Experts of a small language model: 64 tanh GELU neurons an expert.
Below are experts of layer 4 (counted from 0) of a mixture-of-experts language model. Rows are named up (a neuron's input weights, with its number), down (a neuron's output weights, with its number) and show model dimensions 0-159. Each number is 128 + 24 x the weight over its row's rms, rounded and kept within 0 to 255. Numbers have three digits each.
Before each expert's rows: "raises" lists some tokens whose logits its average output raises strongly, later layers aside. This comes from a sample of Wikipedia text that the model never trained on.

# expert 125
raises: "ved", "ley", "ible", "fin"
up0:092136157133125116127122175124106105143136084156113157128139122147153148133151160135135122156121157162107128172130139162118138110100094116154116107101111178150114117136151076140095105133081149138090168149123075101129146147164131171117133108141097151135114146103172099128133129146138098160132134137150150195145111141084173124112099133135110127149153089126163131127188120126158130106096131110134187122156125120156111133173132130136100131113165174118141115107119103115120126117152150
down0:152138128112093111146149114130169134100118155120148115149113126131126085130131128135096147111116119079131132086138131120159132137147143127124129179175135125117157132143108203088131140166153096137175102115128157168138123150102131108172155133118133105116155090167108136129109113122160162115132145114105120111133126111121112149150163119122127160107092158139129144116111126154107137136159135133105128122086119142143185190092077114120172120131091111153095144138182123174149118157084135
up1:080101117133154118129103136110146119138144106092093138117097157102174151129102140130118145054122143123128155068131098138165130124141191105113125127081119136115122119139141129140123115106166118066140085135145150102135094179136153124123111150093083137149124128116143109140152119093139165131137167078119107116129147108135147134148122096165169137102108120158079137146138119118083141122105148148160151108127166147113141130151130150140087135133084109147148125137115146152148153161102135
down1:158137115150096192103118108145115138109116194138162121113155129121091117127142108137145127177140118138101113174108143136080116103120092177135115101143134156164145138129165115109141150111104110168110166115121137160113154089091129118127165122128159148131158113117150113100118140149099098129118081162143156140132137141111121100086122155122100121165176144095164127125103113130192121125105110113104115141143097109150101122126127108134174102110149136104112108138150077102120109102126098
up2:151122147144125151141106176115149128106109137079134176130158159120164101110167138095094119145136170133126078097082094128137151107152119154125126151118092140111110126168142107113150113101132163120128105155101110120137108139134164161097136110123117079119134094141110107125136128132163123116095095094122113122158119139113096195149123122140178089108132101162131110137154103161141116110137131116066180111127156073153138100135168106122143126121123143138129128134097127183139128120137106
down2:146173165124108146123163145133130136090135166117156101114140165099173127132158102127115073099145098138113086149144148104143115099111132123112137168160125154113117123157141127095154110129149140104126160120161183140106122126105155164173125104089129129133158138111095109108159151093144158113131124163164132154132160121110113091128127121122112149140140112143131145154166134159084133119116123149085130106105141125164075127150108103128144104155091110113118089110130065131074128137143162
up3:144120126119117121121135134168135117121123100129156142166128135141162120119185162109101129172159142133121113116169131131146110096098146145127185137076126114120129129094083132098115147139149115108109103073148125084113114071115152136062125137126159133110122131157098098123107144151155177097104174149168150155121128139125128168148160151149123099158147071099116130133135153132100087115143118100107128131145121152126142083095158120114147147088132133095161136122112096149106129120141108
down3:095123123166111151101083119151101087165165138167130153110068061129069135157127142119146144113142134167140164123095128153117139126134117114145147119118107122132115095099147089127148128128145126111112133122117167136135138125141103098099157128137135136113125111139093135119096090144117116118104114128154168104102110127134129107125142168099125116106117152141151107109112106148105165139133162144124120112127110115137152146114150168133068173143125137185121162111186162104178151141114184
up4:135110119136165140108129102147159115145136150133132091102101158124149161146130148122127149132138177122097118155126089163166113124149107123144084146107168112114122164160163142138095145150146076112092085136134146118139117138181159147140127126159100111139123121117077105127134070132132125134112159154123121129105109127169141145160193136123139115162104129126141164135125127121110104089120118095123135079102119121155158163139103190109142136148142113116099157132081091133096102145160090
down4:119124152100100115142122148118099106065139137131136121110134114148103141133158147134077125172139094100149173100110112103096121141108121111154164101071094103122132132093125130107111113140110126124146143103133112166121144127086126133146167137109105144156119111075109143082111164125120101104111143122100118178123141116119121106100111142108102145092066138094102100086163122065133170102103166142119151125136100106124113127121187128112150155106147128172133136121160119109139146142129130
up5:133109167143102128135102103082070128162109161110151083141117123113118174120115099128104178137119151146111135086176138176109126090121172184125125134106152130150135121113074167123127117152121144109103116145099146102111143090135158114133101142101166119164101135095137127156103114098127124102137158125156132125155133146124129121139132129090114159069099180147129117117116102129087132147116098150158125127136137150153133094120102155104131138128123089124116124137102163107156101153078119
down5:107111124107122135128179108150136156076134102141150149136155092145107101140109170136164126148136129124103137217122120098166124076131121094117138118111126124138085133131167111129133142114124127152126146087082151136155082137147088114113095133146072109084128143141136128135168156143117114099133103135080121119152128137129138125158104096144164086167129099135111103113160116152159139148168175124148129153144104125148116138142171113135139139111154156128107137133111079166126120136155120
up6:138127134113135170101119134162139118156146121127106177103119119159073137125143172128121110117133124130123130132139136130130126146133123110118165118179113125141144159125156118113140096165114124166167108142112173181111174136092119125152152137124099143115133071138156112130118116112079051136116164149122152106116121076089087134074091121112127146129168096092137123163126134137117146114144162137103118181127103134104087138152132136115153156147150139117079126105119110132098122136092144
down6:120115123125176107204121120103123124107130148137116157137133142131170122114075084144119118128105129142152160128112170129131120121153139161123079139152138160121135112166116151163115147120106120077110142138118084063117126127178133150077120119119124111171091190094092125138136140133168161099165155114148126137134146195174135139155117165130131121119102121134138112092155148127168140150119114109166129103130153106108150115120120133117140126137106103151166126137127122109141124106149102
up7:083141125168133151116150090107143085103103144124137144149103127080113139139121120129159159120120174145118117123126133122115129130111143166111121078141113106129166095129101174163118139136151133167139103111122112154172155120119141145102148134114127100127194149145099168128153160115121122121077147105144159108128102151118101136117115164108109130122112073089136128182120179119078143078139104163095099120133164131168125086104118120130149129110135158172131108127153138138143112122104137
down7:161143154112132132151089128119133177155184143128139106125142130153157105141145151113112109125101102101136158094156124135116120132122116103148121165122129141145078128157146115109104112123109130097111132146152111108075066105114131130171128107127158178120085080105155092122095129152148121151141107136099093132129146103116146108154152150127144123111157155188144131105161104143176110163104135096134149140138113100162105155141122123087126160129120131155139175127133112095137143182167160
up8:147096130144157106125115184129122165145129127123119132114130143162104156125113101112135114163141099135174137090130143093107122123138100135101123108171110138125139110098163127163150085122108119071110074148167129109148124148147095135110103120128126150162120158138115140145097103155078104152180143089111140110129106130112125131138150141178080102132107100109109129135122099109130125129130162068076110122148120141117186104107125070156104115145148132121150110126087161117143108158134117
down8:129145159131101178166135113118137124088123145131130135107135139105130132091125184119111134126101147099114123159123095137124101166145154103146094123114125136139126136109110114116102146107111126153145155148118120150142137114126155142141146141145109130072139149063150117114152155119166134059062095119155116126121161123152183128131101111104152121158124110145154110146127158137109150148125153154146152106102153153153071141120108169077096169113128139111114111101178102114128170092126106
up9:132147167071155108119107087141161148168114134143135158105147124148157117157162110108116152172078143131088118116102144106140135111117097123144158107097084093124120114152136119133149140108100122137138079140143137142128106120173119114144218116116125144151111137120120130118106100176139141121144126146107114201152095175125131139147131115163109085119106157124153089121139147138118118124089122118085136125112127130118102162085137120135126114135110150139115107107120105156177110087141146
down9:115103095165124140157156150121107122099145129093113105158080109084079108125095129103170113111137140143115130123155085139104142140153132179138139145132142156098151139069116137117097098185147098109131135122106141126129149116104142124128057144148120120129128112098166115118145131119129145144100142124143089081113133106130103131091110110121128136124115159130095164113122083113193135133185068145179144132124139151111110111172145119120129124136145131119111148118131151082105139151133136
up10:164123153151113117149125117126105121124162107141133117117157123112096137187137102137095143132104125116139117151175195165139148101165159120132132153114154120121094113153125138141137131109107109093157106169111137086109092120109114120106149110112156153108112138114119157110154108116114135117135119097103103063101106059128112174126158072157106111114084141153111140124117130132141140119144126119127146123112144152137106089109174089160129162105146153093090106115150091147095131094152121
down10:133158107110139128102130177131111129101115127124125110121087115103160149078117140125129121099133140183138130152097080092151119153127101123128125081130130169086154129120124105151137111148126129149105164112161134142129150107152140125132146148155092155131157101082076122090146161118128134167124146125135126130125170156149116109104114162103176120127176110093098151121144145166114106134118077113128076114104073110089160137140111168134122099112113116161170128162093127119141129152106144
up11:104131099139089102097109116118127122124152105163154146115125186190132128101152181105109085139089108170142112126126147107107147101112190135105096129134089101116097137132174119109147115128121153122098107134137122127158077109111171168131153140111087125128116131126113162123108169164100155112121138098109122174142134113106154118136114156124129140123127101124134110116127135137103137124119152149117143152187135077121146153067135157121111115107122098105125178087133104149118149139114115
down11:151102155099167154126137112134124166125097153103145133173124070099134144141128094160141166093151093089121161134125113156131075171154131163144127171105171149119133103113076139125109120129142088111130145115095140143095137111128088086108123118172132129091135163096149104133109097130109138147114113134133111109144140109167130159108145095130123134135129110142122139152138103120128099186130105099119140104093136172122139154167117093123118140154103122108125110141114151119143106073149177
up12:137164151124107137149135104160126081126124123129137091140159147089122076110120107132129139109090102150137117126117153126103111135101123090131187170161100137096092098106164112163162126126107101122156152107161118110120138090090082123140139098122131148156114147192173175117121128125143093113146129115122113142128148101099109113163133113090129121115133120157150107105075129139156141156123153122119099144159126083119153101151112112126124151183118089126139130134062124118121147157137142
down12:131146096112167052139108115135149160100097130148152126151101120117100139127130155135107176104151100135114122142129113129127070114136168103158133158114155119101092166093130137160177125117110139125123125120108137129112173145146120163122110112096115097142152131130150089129137108109100122114134164092106112123105138135181085163159097133111170111146150155132096133139141154102130101129104137168089143136155121141119161138121136110068153103176138146117110084131125128083093106125116112
up13:115114115128087155101134120117172119146149133188141129138090152121112090126102106151151115103106141122157197119127146126102110124142152099109118106170124143109142171163136095157137133101153113093148082096151147107125141111103112125105118170121145113072139114122176090137139095094098148146129171125159102145111136124142121104124140117161176109136108068125127164122104094082099092140120120132123120117116141159127150122143120129121143119118090152129105128182144143159115138170093121
down13:162120130153133100191121153132094154145099121092140104117147119161122170119127123111083115153136080144169120118122133138141113145117092140129132129087096107103119097102091156103118101148134120158119186161148106136147085153158128144158157093129116138184111158140130133110122146147169090105140073110110168117117110143109125140097138116114096142119149152136124114160161107140126135107128149149162131085124127124135103114081143135136087135109133132118153133108157119059123154090130169
up14:191088134120140140108147155157115168111120191131124158159119122112159134129139130166104140151140135143149143121116132118156132125118171157091155159146117137138139125069099096121147156116154093149138137163123101126126144131159133117126102100199154122097115096113108099146172153139194143106116145140111161073131169143137163135101167136118148129119120125137144147129092112129117126107126131122151094117121082106128121140130144079163144136147137134108134132156101153101108087143130176
down14:096188102110151114127126104096109108159104061160139106139125147133136155157127124113147117126131117106095123140159132137127140162139093076145112102121111132112140102165147146147098118139122172111164108119145126117124080135148129139164167130078105162159095174147156157108058130126102130142160128131154130163082118117122117121130116144144091122137126144167121131111133167107121129169129124153095147135164182108124118107126091157108134110114109126132174116086143161141153149132148112
up15:141148135137123142106144123077117165146094119114100149115124114171106136134109098127132125119135119129128127111134104110161139153137102119142101134146139130145167135080128179103136129151163140132127104118091095132093117120122086136159133148134142148157096071115176105181126120078138106112156096125144139108119144145139124120127109162141178139154127154098078102129135105085169136084150177133132116167112114127138132139134098166092150072154138133147143141144100117128131102200092126
down15:158129130137132138191145117163128086135142149172127148163147130085164136107109150148126109154093149116147110125126139155109138115126161154108157097127131116123100185172124101113088120104117140147108154087150138091129124109104121098110086112162112116128162154140140167095126137160152138126146163174128123156139114178134158109113134129138089134087144123158130119139095151192148133129096100098160147111117115102110138133118151147135127141112141128136090136130100172150151145068131085
up16:112126153127128092063118137099116122135115138141152182155107136115104176101139123135122142115104085164151138147115130113132128156124134170121098149144133145123123093102147150158096134094156169124140175128106159145095140148098113116118094101135140141149110124131151133165114165097103100145121095144116109145117130095131151133103102155135144137118144127107173125151160092163155166092077112107124106158151102077105155095132108164084115084125141085135138180137106147113137152118149122
down16:127120156101149179143094134125129113126164110136116159131157093140131129124130143143178120137144116114075152194064156127115142120156108105145115101115158110158127136137139114093138129112145127132134099118132091108155089095117111115134143141113151147142118095134123138146086148119078166124111130121134181130158145104133137124138161075159101115114133130113122079137140137160102093132086149130108122120147145141128154105113136119151159143157131124143095110111093171137184148159190172
up17:147129148141141136131150085153133116152105124149102143127163135141112185159158101136148172075091120101110101102122131121139130112178119090182161111103111154102174116164133096126137135121111101170085169136142139105156133149096124144169123112124096130107153166140172159137131149144131164118133161149148109119124154134171141126144103108170097113144062092137127099120100121106117138146127130103125124092151153174117102122150117129099159112107128111113111112100152099161125144131144113
down17:121120089128149118113123137122107126103165090148134109141168134110127107125110146118126086194112096152130156101169139125135128129092104161114140117148120116135089113095156166177133146108153130131147115104117159105116111124159153155114136175119142145105151110121092119104123106113139091137143115102142123112100079134103123143145112123102159147152163122115112179110140132149154093098130130181119144142135094149165127055173108154164105127115149160157118099123076111095134112132128171
up18:134143146102108155103114103139170147128200103119153132057104147165141111127129115143151113109133099149170090144109132102086138188131147127102095111148127148131098109173151073153160132116153157121098127151130119130170126122142120123129172138094135151109130109142119131122118118101082141123122123116141115103121147108118136117093158132137153137108155106102156096114174108139138127134143146135089123176135138145142147174096161101142101090096110133151088162126125145120103142153122176
down18:158089096129160127154159114094153159120137169129118103176138133128085125135150153135121083132124129090111201083151136128133106105151154162131141130104116101129161140097129198108091136138162115106168124123136093161104095134171140071149118120137084190133116135145120097148123149134151153151143144127107127144108158132162146143110084144134126144167149106132142143121106138096109104102097118153141157124111149093094141139133120143139140128120122135153146118143124135125170112092098135
up19:084153154137127114144123142126158087153157104106088161162167125136179150153132098122102160129101081110121100175140150194132115131150113135133116119109122095092095133128132098143124156125143121091088108097132099131160132106124156142144138112138151176127045110135120105140153109127146116134125159111107153115113103129117113180150154117094150107169118102148125097152135120138177145139156125127129108092145123134185119096138130153123101172107136146119108126137106123141104134094123140
down19:160126159092103084135176143121149185140126144115171118144163119145095082104149115090161158118125189141172137110116109109097124097158090118113108096130133150155155121108180128116111122131116066173150119140108141128131134078142128153100129126139107122140142105128152098104142073164116119107137122155156147125131171142144151141097142106136105165103117137167136161079119098146125115103143147135130105125125127130104140152107116126107131083156130138137179117139138147148156145127108097
up20:149149069108180114147149160126108120086154121108095139179148105124139100162103127147158152112141141114137149130109169157151103113126146157141118146120133169140134134153114105127128145133121091129126112118138113130168102126093138141099105179142149131155111164138151139126107085145109151143152118153103150122152114155152100133164116083130134118114133102099095120131119154107121141169174104120128124136151111128039116085167135123138129162168127131175095101087144134148113125161120097
down20:133151175144121139148109110144111145152100111134129114086089131108134149100171133101100070147093131188151119111144068123108163138120117095127117129134148092135151112095144116098146123132138127150134145148088126123111134145162104108138155089151162113113155090086136108135121133095159115131133102122157109127100121115099148118124119105100119166156105155171120129123139138127134127078105130103150084146105154135150126124101087158142075063096119167109135142147093126138129143076126141